Weights of a small mixture-of-experts language model, trained from scratch on English Wikipedia: vocabulary 38433.
Below are experts of layer 4 (counted from 0) of a mixture-of-experts language model. Rows are named router (the router's row for the expert), up (a neuron's input weights, with its number) and show model dimensions 0-63. Each number is 128 + 24 x the weight over its row's rms, rounded and kept within 0 to 255. Numbers have three digits each.
After each expert's rows: "mostly gets" lists some tokens that are sent to it at least half of the time. This comes from a sample of Wikipedia text that the model never trained on.

# expert 6
router:130134115109157146171091134185139090136126133158174108109131081149125080129163101139199115098149095187099129130126133111141151116132126079101134115104137140121131120128152111128112115109148116
up0:119107103182128135160108107138152116162141147164137128133123131146111134106131146083160110152134108120132099099136115082114134145124117112114137146124142101110097136114129151083143088105168111
up1:130163119119147134140120093121173095125119093152142131132156134148133150108143143136140104151196119122147129052120136113164174110135130119130141091118121101139092153119126131155104159148161151
up2:157126134127127135117107103143168092145121166168151064138149110155150150099125104114140115153084159119125133150105148131148158163177142101166103122131143103130121107131132142131138101100157139
up3:109081108129111133146149130163155115122084109158133116157133116107098110134136123115180119111112115117123106147153143117105163114096086132163139111124125169179156124116144126125117151124140135
up4:131114051129130175147104135089120184136181124148147124116109142122168120109125115125128117099133109111115153116131150137119150106110137117129125153110145127126157131147128109114123160093085153
up5:116106143135141119119111103162083121142133103145158087121114144128152128155133136094128161103086144176151114081108116107121137081138125104168112126105137117139087121105152090094116164107157110
up6:119133112150154121116083150122151135143081148140187129140146100135108127120162111112163104127129134082157135097124088115095108100119121170134137113110112144172114131139142132120141154129112125
up7:129109150129124147139148105170138205132109144146152142133151124124155134087155188061113147106140174151133109150132152115098121111103138113148135138115146157146121166149089168145120151102146143
up8:129081142153188098172107117147157107119111084150165168111128156129116123136142140132109110113131150151129135115156144142132171140079143103127112092107160132155144146136150106123139150136150092
up9:134164116185145126168040148069178126145129140108087136130142103149127096165111128100154160115157124099123130137096099131140121149149170111137153158098132117128154138091131117105140151120105143
up10:135131157127131151093107101105160129130121152132156156100104122120092136195142122083149088141143123149126141099129115178153127140061121127150125120151127155095146121116158139107160129112127139
up11:119149149155151132117109168152134134123122128183160140151126113096129136133145101116112162117104120105119154114094135055125104126153166115111102150093130149117101114134156131113129094139145132
up12:142134114135129097153135101058133143097146141113113138104124132116140089080145153092149185144154136113160093146144145111118147102104103146147111143134079122123150091114121108105102126111108130
up13:105103146083141169122113138141126130128106127163155100161133138125126105134137136093090156127140162120133159118100167102093136170150138143099129174135124135128129140105115115143125185101150111
up14:150130082135152146146111106170130191160149131177145115131098076135134141106157135147127120147188125141177156164134131115113110123103149105140128143120122121127091146105108082091136142111131104
up15:142137118123152140126130149132113134147173116133068160129131111140090156141129186123108103101089098107159117152130119109105168127080083133146135145106141165117147139099155113152124121096121080
up16:123143099143182131132106131132093126145124095126088089172142124160144113155137116108135131135143106125158118128129131116118120098127081130154141146134122188086083117113126101117107135137143116
up17:163154090143137127111130159121117113110139144140092142092090148131144125122123133147187114124123137087097149133093116154111111124132080129118160112119125181146160091098116125119129079111116139
up18:111082092123111113137112136144111142108095096142159094123121142142078141113169121159119134091139124131148135107115107129080162126148151141126125123125155082159142120109140119119143137084111128
up19:153177131139164082069100064124142146131107165110130142085136152114168135141112135045158111129137153112112107119116137127161142141131165119151133142130141121152179147096140090065120142110117115
up20:151118096124111159151129090138136152137141134139127159145085090122130083165122097096124127130154162135118092140117116125127169135123110116081117140131136160116176106124142138121166145116102105
up21:165099130176112140092152109149177186122113154140113140123126164127126122138145167109173127130121118127110120114145109107121141068125106132151105148127105139133171110138106135096151102180119122
up22:162097157191156097156141111078097133108091134129118137128101135162134142146128146090150125166163135104109162108144149152151108120113123122111132151096129097115144105163148110109097128136113135
up23:150139095130116165124111131157144133147146113145115102142073146112139082128159110107131138148117143094119127077146093079139151118121166113137121107094123130106111108140150108123140129096141108
mostly gets: " Total", "′", "″W", "/a", " Jr", " %"

# expert 1
router:134127120134151144128158124124109122073113152155133113146103122105142091136151162112131162094163123178168156138093129113076161137111168146150135165094156148156137111117162077129138144146111071
up0:156096099133133099092124143127118130127149129145165139080098104138125156124102153121154135119084124125123093123115139125101144108134124107052118126120106124121160154132110138178109165077143100
up1:161161123146123132089108098169117137163120117167159136140116123126114112150117090107112122149079136143116141111128162060101190096157127106152101174125074119125149133104123126141123152138115077
up2:152145138121137092130131120099100132122115114118156081176104157118127164140136133115143143131123119114127134147117140153120111156167090176162154146098137123133143156116095148144120116133121128
up3:115119122145150104106120092141135100168114134145149101113103111131157139108100064097150138137159099145098099140104116119111148144157133152124144130117134143171139127125169071159073116141094130
up4:132118161162155104123138128131143128090108159125117144127130116116114140128103151103175145082141165132136141124117092146179169116156087152121132152139133128168121080101148118108150101115187153
up5:143145146191161094100145155124155119123119123160135123174103103060144113162159165142154127112110140114126113095123117156196128079160135157120127116115134180143101155126158088136088078103156127
up6:131138136114147144126119144145109125136133120150177154150125157167109145154103151117118117131117147120126080127138112145111161101123122151122111174122106146115131133108108121117124159132099138
up7:152074099104131122156096151091092148139117129152140079083127092104137156134130094064122115129146119130185122136119131147112164102109159172146139136100182118113096141131122122099130084115113125
up8:150095152129107130129138119135144077079129109156102077140156122136105157140109123087155129115109113125126141117140144097133176070149093143140148173130148167101116147134114113095119110129110161
up9:127113114125129128143166104170107116162116141190135130117078154131110107136121126060084144091107130122143140132070121122105130150090098107127119164116143119121163133130146165137120115110097093
up10:168144096157140142108176145119132096162116123121113130149123157123086100106134107136108116080081167113115120111086141114137170153116173154175098122103119153094122141135154087109162125113105147
up11:122125175134119114132104145168163142111150132141137110134154156136160077131149121105139121093112170129140134094119136169127152096135193119117135131119136116146134144109122135126118125063116134
up12:104125113103164126170138144193159210143089130115116114192100140117108095124120111100126154120144162140096161128146104130127108148122140117124120121113071122106113105158135087130117088113106155
up13:154143126112143164117140142123139091156080107120132109125121157149125081150116119104087125071113145092124100119140137139138158150099175114159137153133139125089133135139138162148114134084123127
up14:109133130114151109139094117165110127137104126155150132167168132137158107132131162106115133106139155124111115102125097084115130129153075155139110169114069106160138137085145108063140127127113061
up15:138134078154137111129109151110155104128144135135131112120157143101090119115125171131132138185098096107167161149084115088120114126103142149107120125114104153187149128122128135131136126101121099
up16:118129128159140105146094131160132167159138138118182121132118131133124129138112133134090116145126145114106134117129143088138112128120114154124142161130138197132136097122150150140150133084128099
up17:154119119132168095181081123103138129168139190148166177167127112169142138140135149102111141113120127108156136179101123125096134096107131109124110141115122107144116101126143108145106121137157124
up18:135120113172189115112107116098099095089120164134163145144118134112111118157140124101146115112080105141151121120126079133130102144099145108134124096135111129116167126113142094098129137125152122
up19:122148154115154121089149140101127132137106145126134145143116164105128147145147107134148130150123161110100089127093133122136150140115138106125101127099129080113174122146173108144178131129099096
up20:130101132121163152163136131102136147090141102146151107121163116154113103139117121118143141144148130135160131134109125149114167102105121147118126140127122149162140170138128072144138126142138126
up21:159129135144130127100106099119126119106129124135110081150119137133129099111147122158134147123137134137121089145125120096129148110135146127107134131092138156119168139103132123113163134121114095
up22:106134084111143149114141124146145105087094128142114130173121079125150133126104094129110132171165154117115077136143069134115174097115101140136115157127205099145110155119134139132138131141180109
up23:124113098107139111150152124149151172083130161150151140136134123121093114128098133147121086150154178127161146114083143108126119137125100098157156122132108105197129181097136113151122148104098095
mostly gets: "in", "en", "ie", "el", "os", "et"

# expert 2
router:175100096123144139075096143118094140128119151154169114131104123095106113100128121126129136108119121092165129110072109117118141116104106151143137162125109139104106148099151150104095150114121096
up0:161114065109156103068112161121161104142147101132113080174123149098093110103141088122114175147128122112112132165159148117081110168124155116142135112139108162096128158138147130153117108138166120
up1:167080104133160133109102153129136143121121081132079115134151141108112136118079093120150162139124109071181129127113153135123109140124131129102110166119168065153091121125130116115115161123160102
up2:139103133144145124130085134128097122137144111130178116134089099128117109163137153101142125126163118129174106140156129093064135127161121146122122146149147102149124146134141155146176143123164099
up3:134120168137129129104148110134138129111087116142093173117137144108174115091072096112181109139098107160134110109144076135152182119130134130118138096109120078157078135134116106128088136100132128
up4:076109115139138148112134114125148156120171086137130129140110146128098137126159128118102159141101133172139140100147120114106160094158124139105161135109118149151146131121094134114086142142101123
up5:151115084118152122108155110094123079107137093154112121132087078079154117130122161127130115181142158155116128187126128136094170195132135129133144147121098123114151145067107126174126118144120119
up6:109161160131108161103126141168104132095164110134132148148094084109145074134117144152140131097149106104141146122120164107113158142151146084113103102115124147119126130085171156130146098134077125
up7:177105092106143119114119161116129128092110112125125100149119124137106117160149139152108132150119129118167128138144116150112109119148115143119115134143086141139113140081105045109124126117133130
up8:129154136164133178104161108158116151096120097150118142113084125128117092150109119130137121160101174150096137124105134114092134114141125113098087121128101114106165164124102117152186137096096119
up9:111093113152106162115147143144142190089085162120156108140107118131128115134151123113121146094147102125100119145136137140091158077129133114142155167086092183189122150108128143127129116107109141
up10:122108147135155121152098151148112093123142099117112167128134117130103086128140109144184149168140115147145076099119134109118142143134104128128090110093144126165126101081157108133111139103132110
up11:132155119161105133123162170157126104137114095154128144118111118153191118125137103133138128157139185133111133124128069096091184103129155106152169119141136175114144132154136086078125155144115113
up12:160124145107158131109117122135144152125134154136134137117113104116113106164098136121135156115165130151124117113115161129120125113140108103104112133087133128191137137125128139136107166169167112
up13:150136182151146130148149108116154117168124154150141126143117166158159136115135126100152157131135122134127078112116115110151138136122157117109111127124116113095097156124147142109128117066132112
up14:148097113152138087125130106093164151133166134110094126124107135154114094096165104099150135158131173103150109159119136115117130137109114136131085168121143166133125074151140138149143130128163119
up15:155151108125111110106091134152112051114101148137089116132147148150130139123163138129152081132132131123147128145117141135126122126088080117119141120117170135112149142097138145101145122111163108
up16:144120085133132095098096125129109134084097083130127152127172113098125116156129093140118118123116151128156144115152143100121127079103197119125166184086167157122123142155103095096141096110158127
up17:102134131138124126112105097171099142103152072163079097124134132115131099147121081133145136159122105165083158120121138138123118098111128086120114141092128088104141117150133124101127089120173139
up18:129086150085118143171165157170105095107135140129117109146101134105092138132129147078174126135106141100137103075111122128145138127121135126161093081135089098116123140146162097088108090125126149
up19:134058119144129118113128125147153119110126155143116098158133109136130101146139132099173096159140145154139099201075111130108166089151121155119124126121090144141148126097153129146101155100148103
up20:109093126144164090129151111138131120120160167145125112103159160098127171138162130142143118133130146118121157148142119133129193089105163115184154107126104135160152151137111111155105152123121115
up21:158130107136185120139126097119180151097151092125116113113132097111166118126148089140142130093162120133113133080138163136189118095111120113108119136125091097131142125144122110130161140078063120
up22:101093142113177120155156139106152115114146163128124119140149080133151152148129216137133162093100156151133158146103163112146109132102151106145097111131148106101105151124155151129111158091140088
up23:108117139154122130097141134122103119126103121161172140120081109120160110145115115124131141103096160130126142118128107113166142152125118133087117124102098149143129106113151097093113112115117120
mostly gets: "ed", " made", "born", " released", " used", " including"

# expert 7
router:155099110168152122141129106105152144085167146154127109159107136118164145131104131059146095147149157081124145119139107125147148144145135141172132142103106147166127130093156137094064111104107097
up0:151106107131175103160103138109101135116121132169099134133108097131132128146102138147095108071118161113114121157135140114125145096108115101076151142135112159156174154138137159136141114170101127
up1:112113054151089144153128176132153119146122152158132130121177129131101144131144127144098109104154081120162082067122143103121155119145124133109143112120141096156116143100151159170140136088129104
up2:153115122137123115139076089163102095132149151160133080140162154126167121121152151122120110079086099166139122123093166116125132108092103148111154143070134136115097157108112131148135144102113111
up3:127148097162094138144103099133108141129102073148133097142133115104158146091084127135156124083159148155126120138127112141121108121142139136090114136097120151097082117064127151098094122123100138
up4:107097101099172165119129147150138161103113137145173132135131144129133148145152135181135101154146122114121153161139144120137134117144105117152115119133152083136130102105099117142099115100128096
up5:101093072142158156154125145123142135137105153138161112125141112124113157132162146095132143097106096186117119078122113108114122073152066119112123138110153123130113139138124113171141155106139115
up6:151129137144156119175145138145123108129162114143108123146099131155089131153143120140154132151174106125113047104112096100137162122101156142155105125122110140177139131136140171101152157124134093
up7:183109119167112143164123120122169134131134149135096129157101093111058131102133113123175115085174090121169126120109121120135122124083157124172093114130124148138146127159161126091142138111113083
up8:131119094120172129133117080131124144162122176138146108098121153111104112156148082134145102121140125127112171119132101132148121111149131113158155116091146134156145149091109138133094157092099109
up9:137102087164107177100162133121145109181134108181133122163110103113153112114124125126135152162117131104159122156088145125112162131147127158115131105122158104117133086126162133139111126128136100
up10:154138122120177097143133085175097103122162081152163095108177172175123096101129136117105092145139159123139143111122113100124154118116154081146142177082145103098123133153174085149143144083145149
up11:138115137132115093099181158104153117099123119141142137153106157101075143125155165124151137113126121122162134113119161161148137161136157171153110128132093090128105109106153145104117158091137123
up12:129127074145119140098133153084154119103125104148131146111126134158126144109148117133126099155116128114112121102084133140115135143115124105134155156133145127096148156149159111121106149122146119
up13:144153117125202105159127133162155150105172107161154105110142111085141120132162106086147149155154073163152114078127124117074131154110140107168151130095157107136140115113094117113118165107118127
up14:180114124144118120123100165072105091126111123125143139112123125131118139178134114094149070154114110101143093134089146076101123059108118134158113156156150133134120134100130132148141160125090153
up15:137155139085143172095121141115160146128093116143106143161159125111143107147125119130124099115149136123121127079097170161162148129131162118123093123124097164100134116116115123074086111126130095
up16:127090153132171124100126126129128118136121128170131145156145208107156156132143144133114166114114178116134120104145134134160145122120124135119116154129145138109123141105171109115092164090125097
up17:116121108172130129113112104124101137153119121146125119114098128162133133143149158144146135144106148128123140162102175122140177107138100138139157165100129088113108141122134114149103117160101105
up18:158120127137109134084147119127108110125156130152169088175147116140124149123141152122140156155067139132188134122067103091127129122124155162112114137112129100142108128134095111148158172166131109
up19:199156134142164121146106146124136163093140145157131131162124128106117144162111135130131136124153147141154104124136168130176127173141099152108120072098176146152138113101138112096132169090141130
up20:135120142152151151129140140149148147141095104155136104120137111089095118114125154134155141103112127123130118080146094110136163110145163124148137115101173074105102130131127141130147162122123113
up21:072102156113135136143073112176128109145140159138105154128106099151088143153132130151149129133168162134120162125100190102115146100166127151103109166101130148132153120096181156123096137100113100
up22:165165102084136145131120134176151131124084111156134124104129079123132108134146140121153152122158090139144134118115151115117143138164140169141112112061104109137158122103133155146134103086136127
up23:134150094123112116119100079108108113107114110142163123127075141157072157134144140126141164164127168102137109154160114135136136131116122187114156178109114146132110123080122167101127135131104126
mostly gets: " part", " list", "ation", " state", " age", " use"

# expert 0
router:160078111147162175152098088164122118090130167165155127140121135135133116159120129088151142122140122114095146120106124096093178112144133110144132137117111126140141133101165112118133143119094082
up0:162101118135129136120126145144093152135146139122190108131148102119161137059095125142162146113128160137156077167081136096124192133094142163161116119123150124148162144127128104085124135140148122
up1:167135150156153131141141116134128107121144173178160111152137117071145146132131140101145126145143100132150173117153159147151123128096090104114140127070106127134160138124155107103111100137151130
up2:129164097177165158140072156138078125150110116155132157128139122155100125122119156151160139137108139117116133096091135118101123155141151143144093186084107112114113090079119129095110110089134063
up3:148111080166176102099142158102148124131116097139109107134110140120117102169125145091114145098140149097149179088111144152126166156183109102127157164085146144169164109104118088150113129074123120
up4:117156130139104117152121112131141104141108124143125109116143136124133118138133181108138124164123150090137111119104113107117130138173137158118125119122148140156118129136135168080120140127137125
up5:142115110146144147121121160158094140143090143195163123183100140102159117163126109080114100123106118127116173081077138112123160095136105121159126177107106105101099119124177110109120144094126046
up6:147124095160172114193111164096103140128111131173168142140111123116095101164142142121148138111140165139135138102125104114127146125123142106116123165102130133118155145109153122120109144093130079
up7:146125094129161133118102155108076122140113109171132119130126119111126120156134139142140159110153125135184119070108137138123117090168074154092092154074129124127121113080180153122118124075166122
up8:157132091168159109132118129143168114123178143141174128134153107136114090088148134107168101133124135127148111114074124105099159126129136122128109156098127145139131141029125109072143129121132090
up9:135120080167166124122107150111117168146128128152125135130107112122129127148116140155132108114132146144149132092086132096113163105094147129142119192092121123187149100101159138094099142062130053
up10:160160115154202143147115117111120154136108136143161158127104127144148089146150109065157101124078106128126151086099118085120130128132155145155114137112135103076105157103126107102135117124161132
up11:142133096173153140128107120110090132112124100183136151166132137094177131108129135095133140147120173116128137123102172114125187125149162130117136115121139121162124138104120132121128120085114095
up12:182106135140168129159141139142093119119109118176149160147123159133143111109135165094122110167104159102163149108090135120129099121106082105131091151104108120152131115134180108113105118140130101
up13:166132128161157140137130104107148146146135115167132130134122084111124133151094145109161114130175129144128135107123138092141157136151142105103101189112140129134128135101155125091104151098115100
up14:136168136142167124105096089079110151133141150155126162173075141089155094121110181130138113093138142110115122089112149108143124141156113123127103120121133115141150095122157147136134161084103090
up15:137112112179171117100104127123081111120125124151125166119087100095129111168133164124166115141119149151143154071102138134101164093099140153142155150068131127112093128110150139104113143072130066
up16:146134092179155122144117119156139145109091129161127106135118143131129097111120152086129130159134131120125098109139132092120153123118164151113122169095116119140139138100167141105103113075143125
up17:161163110157147138159104078118111106144132137134151142151139114162133107124124125108162144156088138104154110041139157116137147112139143134104155084081118136130111118111137102139144112110173081
up18:137157071119151165139094135138149149120160111132149131132141129144121148150139119132124143136118137128178097077140125123125124088133156118110133134096114125125146127078129106113088154067134111
up19:172113108169156128120124126134142120114138157163158129143122104096129111124111109107136115156138138141151124096105151086128146141117125139132115160081140109144130122085165123092091147064100079
up20:120163139141178111148108131156159114117167120145114138140115155135141135126098117096088131149145134146135129070124141074132115120114117150102132127119138146167139099107151126139133162131160096
up21:150120118173151134123122137125156154141132121136120151118102135118113128126114137138095131144139098107127175092168102137123145140161130098094147138112107178152115126120151108134099126070148087
up22:133111107137147158124121131099118117149123096118124131112136124081145143114121128126169135112107131169146170118155156155108153095161137105077112137108130130113093101087100170163109127122163098
up23:128153138142141149145122163117107155129138108159127120146139146147123115160081117124152130111091135180094149112100143119157139118077114142115141160112089148125120155045122147122041111095163104
mostly gets: " Mc", " You", "22", "32", " better", "15"

# expert 4
router:147088106151131174132102087132116127087120165154153133157110141128100133145129126082117130106100127107119118117101131105088149088149116133134136140139115128120141150091136107121154140107096077
up0:120146105155115093083056122108118171143104132152124153130121131133130154127082122086163133119126099127145132137139120138089102129137151146114119131122131180143128121098111121104135125139164138
up1:166170121136160108143147135106116092122161124124104124146128132127170104121117167128137106130111124103133156087117114084139123124155101171134190152126120140142150099120133158121131075125137127
up2:133136089137161130135077099152130183175121128140154148107158130131174103144141119095137130124129139141112171062123088163094144137123122108132163177067149122128140156089138146110122153111170061
up3:145115118119154133095120113117127133118179130170105152163130129178137094126094146095137129101162144135102161137134092144164146100114091135138090107097133147116125133128135090070129120118131099
up4:150105133140150129142112169125099105103122106132125156096112118157118135098119162116138056123136129153111119096064122129097119135138128099151102157105148135158143112130120125116131101126130101
up5:160106149134141074144147129135136109090106131142131133150128116080103125119122136160140125138132112141132154131134098143137138138136104108167093143106108154075103163119124124125133112140096135
up6:122109160141172113120177158156152104161141145157155127100125122080094087201146168142133106143174121119095113109141181109156171123114089131144125147103141130116103146130131128154107129120130147
up7:111116128158146134115081066129170119093118151137117128166118127094139115092118137134130134124090121140137137105145137107126111148109112130145161118097140129122101137069141129063090112147149071
up8:143118134175132114129169165139092131177119087155165144131120124140117122121103132108144124132136108124121121062165128131129178149126134131110131124099179109144151102124139125112082097124127153
up9:112107128145131202103114131133124139139105124148161129176145145103129076099181104120160125131135153129130113142134084122139175112114104159085126098086146150129132136101148119087088103110112111
up10:154139066160118149135121130098113177136177141130150102172127113149126083165134129144142097137111132118129081118112137149107122144189097109128133158144082147148154151129149147165126109117109122
up11:143130118166153123104118109110063108089119121146117110127091159170106130183133148115142180117128139133144123129130149139147178147129115142085126171099168149159151100060107127137130142084202112
up12:139124096124110100129129134143114147118166100117112104169161121126155118096125166105187104127108109086142133112120108126131101082129109105129156145091105150127160093107124123108125106147146113
up13:139137062112134089146141135113107128093138142138148134157147099080142137171179109111123112104138102124146150139121133143141090124169160133131131137096145129113131114126123131140144132158128105
up14:115096146109109139136129180153118133109122118166135117115139119151122129141101132132141129099099178119102139101141125112157154109139127176137141134107191120080093134127119113101147138103135133
up15:134109100154161139131104097151105148108161115157119123135122110148157085146129090156145157116140127127131119114123109126141201136148135123125094182107126126164126119093171125075137138105134076
up16:114115088136172155136157153106146106120146146133127148141126064092127108143092148096170128155128092155111086119084159140142135127063142127141135134126133153173123105131108143074127116128128086
up17:126143078171147152151093155141138115099120072139093145131100123102129026101114117082171110132145108164133125094129119122115147116126188130090106142127121135127149172112145097079168126146121096
up18:110116097149097138121108135111125101111120132144117107135105106127146099098122097123157139123088169119146107122116107141128163130109188132194133138139120068100139126101140083114148119110081158
up19:144133130144164117153111139102134145098150150158132110153115135116113150161153143092150166140168131109132208122134132074132174133132107108121160128061118114105155148137137113101126141113133116
up20:109150119138109114101101130140175137131107150154167139105095128157120089111136131098140159091172132111116105118104170092114136131092109127083109144105110144100168127103127150127104145089126129
up21:162120121147165103155130146129137123166127132139117164148114127105145098154096144117175097099168128103115162093133145114122175125112117140127139145090143166090099110124145091137124132119133129
up22:136160141166156158129101160143163105141103116140121180139122120143112122116111092135094133117115116119148154093152102125133146108123131142079134151107142185101140124099149164097060080114154134
up23:143112134162129127113098140111143157102114127166110141172121148148141126105115141139142156100089165142122167119089139108132138101122137128117102128099148151128161148124150113115099091101144116
mostly gets: " was", " is", " as", " were", " are", " be"

# expert 3
router:156087113147156181145097087141102108107122169163156117147113130130131120156124125094154160123131122095101143123104117098085167099147139112139132135119104127119143127099158114122128147112078078
up0:155100116166173133137130141144120153144120113180144118096106131121133085126102139120128132147163143138147111107093147106125163129110144146129127149072139134145138119140144097073098150132101092
up1:110123100158171136123111122126127124114114162175146113144109157150100073118147130109190125167122176118149139096115134084132144128110140097146137134100129107147144130080177158091094166097114122
up2:133154115169152161155088135173161123147121101143145128142134123131180096121109105108108135172106154145141121131120140105130152117120128173161102152144143140116140120081134137099122141108138089
up3:154114088115143156142112139117130150117137141147169160122133147118148067154150110098149127101100139127142118086114136129086154129095135127098090135082146145123148136103160114131106109071121057
up4:144142079151160129146084136156145143150103152177157103158142115169129105131126184118137079106110132121129115119130133097078135147104111124146151151089157108124155155090171094117115122095171090
up5:149121083140156106123088102129138123131109133173163108156100137152120081117128138104141115153112146114131104128108149073088186135119138116121114178106120147160149132060151128104099118074141050
up6:180133108165162109137117135153133144112166126191108127140096107122123094118129106063164124152109127146126145104111151102103185105122132138118089176076114170141152116092165116104121129102174086
up7:142149142167135104167079124108098173112134097123119133160177140105149128141099143159160126138081134125103101122119167101151136160106128163146144158143092118111146108100127117120079141121136121
up8:164131110199213156160097145156092170135144125155109145165120105140160087124130108131147103135110118107150130098138158095115146090194102110101117140094168122149114123143147125116110122100139091
up9:155106109149132150129121111120125103141099118163135115150135093115138104149107119181142146158082134148187164129138132154103153091124097115121115129092105172139138121152114103100099135150110138
up10:155137104175212137153110100124140123133125112174132122135125124145114086119138158123131144135146140106158121135056146096114176145115140124140099140066130139103116146081177100108124117097128075
up11:143121118167177080123106129102143165124121139201121152147136109120127087137148174160161117109147172120116130115132147114125130113110097125164137139114172133146135133125135145108091112069134115
up12:187120081136158108168097110126137134123121135155135117166102136147117112159132112120117142108135169115137140118096114117108173138101130142121121147063119130196158136138147136093112151142142121
up13:143133100170186136146110121130115122132133146169136119132116120169118096128116132113139112134148098140149118107109126110120146143136150122147137135061112138117138135091141111117122117125113100
up14:144141068111142131117112128156096132156089123152191143153136119152133100108151138083146118107116149133147113118106151102116159145094136161124147166092107143139140124099140146101137142122122075
up15:152088100153138089106126146125117099152112129169126152134073161155111124163113173122119139108092120117122149110139121119137142173136120121089128145084138132110061099081186113141114138102134101
up16:166128082158148113170110127164116154132151139145130098162086123152124095154130140135116122150131131097161119126117094127094152097161131127097135150104129132127137105107120113063094157101122088
up17:154117098146127121143087101147171159100106136158119129130128093129086123100090148090111161103107112177149153127093147113112175126143112134114151099106165129156118123103113097121152142098136169
up18:104147074168199101123122123143119130085109107172142131126092141121147098147155124092125137090116092126159107098108120104125155139095138142109126145073140131129101099104156133095135160083102050
up19:165115125148187109136096113141118154117159128148133142137137099145128071153132152113170108138103153116125124097128154118096158117118138137135140141101144110141149145094144118113098115097141099
up20:152121134122155152126104179119124168125102095148121150165114125108121107142138148142124124138111144128080125146117115105130130091131104087113119153116108141130089151140150096133124103136161085
up21:137100110153104121094133150117133178114172120135140129131118110144133115156168141126141161113143120152158116138137136114117132046175141141165107149035169131147121131093145114117128132105155123
up22:135136142182122115166084147103100174167181168150162127148109141150102103112148100090162173148153134125136090101141110105157105084130135111126109123105138090132150117105156143107124097121139104
up23:161090094141131096146164166159103127119120118137110146165052099146122146165106145103108137130142138154135090127135120142109142124086152142083080129138110143122097100112145099069089127093095080
mostly gets: " Nancy", " Tony", " never", " Sch", " Bh", " Robinson"

# expert 5
router:169138094168102144140137090125149146116109124144120111157149121142170144173127148112134125171145162036146120130132163127106162110156135132111127144098132128149148084082132109122136118106071092
up0:160139111102109084103151172113112128132102115168139104196119113155124134117113142113136152133127117115116089137133107122154129135133183130144131090094103196129155131092146136107143078163146131
up1:133122157143113093133137179100104136099171114143152159137174124133115140137098126131157182112105137111108127126127108111135146072082155123156148132152101159123138105105118134177103113130110139
up2:139115093124143137136120121161159187141082102123138095162071148153117124089085153117127139162125160122090193129112163135107137155146088119108113136095161159138141114072101130064082126091148102
up3:152117110141115133119104086124139121137097123139160167102162155144116100161142146155103104119147159142088150157138150089125100134104091130119119186132098138164138177114110179141152184137148073
up4:144133104138121144110121077198105116122124160133112166097156141118105113131138131157118059110115114131181110104113115097125104162179155085108108134141127125123069122100161149162110134156121136
up5:123128125164155128138083125165107115165125106120108121111135137148123123123127118170120061118112114123115170126138130086065126113146146101120143148123162131141143107124121115088108116098130129
up6:095130130147110126124131132133123100113141126133153114118102124145111143061105144166117169125147102133106102074109184101120129098125101115098145133123159136149119137127095116139068129099118141
up7:133069137118153116109107093101118121130106149147134152149110089114135147140076138065140161119150123141133135114118099124096126095124140112125192081111110131149142123140127085097081143151118124
up8:115123085125159146124135125149119164100061153148174130160116124118143119151134130081139104113098118121124152124147164129099114145137145148141089160125162144144141127143117106115119076089097114
up9:141110169116131143113156075169140174117126130118132137135151110157136103164161147130114113130139131148132152158102185132114130128108107118114133173144131171095139105152128159113131098147127098
up10:099088089153108148151065116157127095125118124137111059107129130134111140119124139190140127091141133141129131139079151129114115151121113135136125102158139134163109115076140116115076120096153128
up11:122172143128118162094129127168106130135124144169144138172120135162084091114105139166062187120172150116129093130135105099089148108133159093112134127131113146168124130116109126128138135129146124
up12:134138142139127097109108141134108154120106098155130141149055107098136132150150086105125145134092157132108131156133132116111145115137101145149150181158114144133103153089110123124112118122119123
up13:178135095156135103123091136074105123150166132127144095135157128176053103174155149124162155138155126129131122113087091113083120113120099101143093121068129118145162140067134156106155128129161114
up14:161147075112116129128107141124129115108117155130114126122102111103086093146155120093144134138107122107164132108098135106120165141114160168146158156143113132158130135128131110157123126169121125
up15:157150104131130086107113119126080151140170103131143113157148132152108143121148133147145130118166150115107091144124059129107160083146121100132131123113098125134102125107139142122133142122187099
up16:145148127099124098110145157123134123121158116117161149102128115116118093118149136153171114113126134107165130152149111087157185127105080142135139138119125117123113164113139194155106127151146112
up17:083145117154146139096142128103163123096094112126137133149121143156114090119099118122143153120167122164139158107124127137104183124175129097148084137131132101183209151098150164112108173105084109
up18:165109087138117160067083169140160175127106098138146128128104112113137112149142112139122134122150123188115140130093162128101139156128119126120126146117152122182141160108091143118171113104148112
up19:123071091129141135193107135171167124165130111155164127112125121157120141121124112134129137127165109125103140102152130140090133132099110127139142150128153185169130112117117161086090165056152113
up20:135075096139141148111162084170128114161156126141098145087118151135161101142115159167134170128162089149151153069108126088159105134107146148129141160095148165134134115114136128124146150096139107
up21:131146067163133153117104125130172103127151093151131119112144133096150129117140083090129083133122144155127115131142136127120107132127123113076097172133095105130120134142151117147114126083114127
up22:149122068173118084147077122146141129116128170105143153107149112152155086093133104148123109106169109172127138145162158133091152122133139152163100131134199133122111138133130148121100127074162127
up23:130114151114161136117094089124109131139158106140141157142138159156078132125148124114136122150129144123133176134118137126131138137123147165126130136100117107141162177086086126144117080097139077
mostly gets: " his", "'s", " a", " their", " its", " A"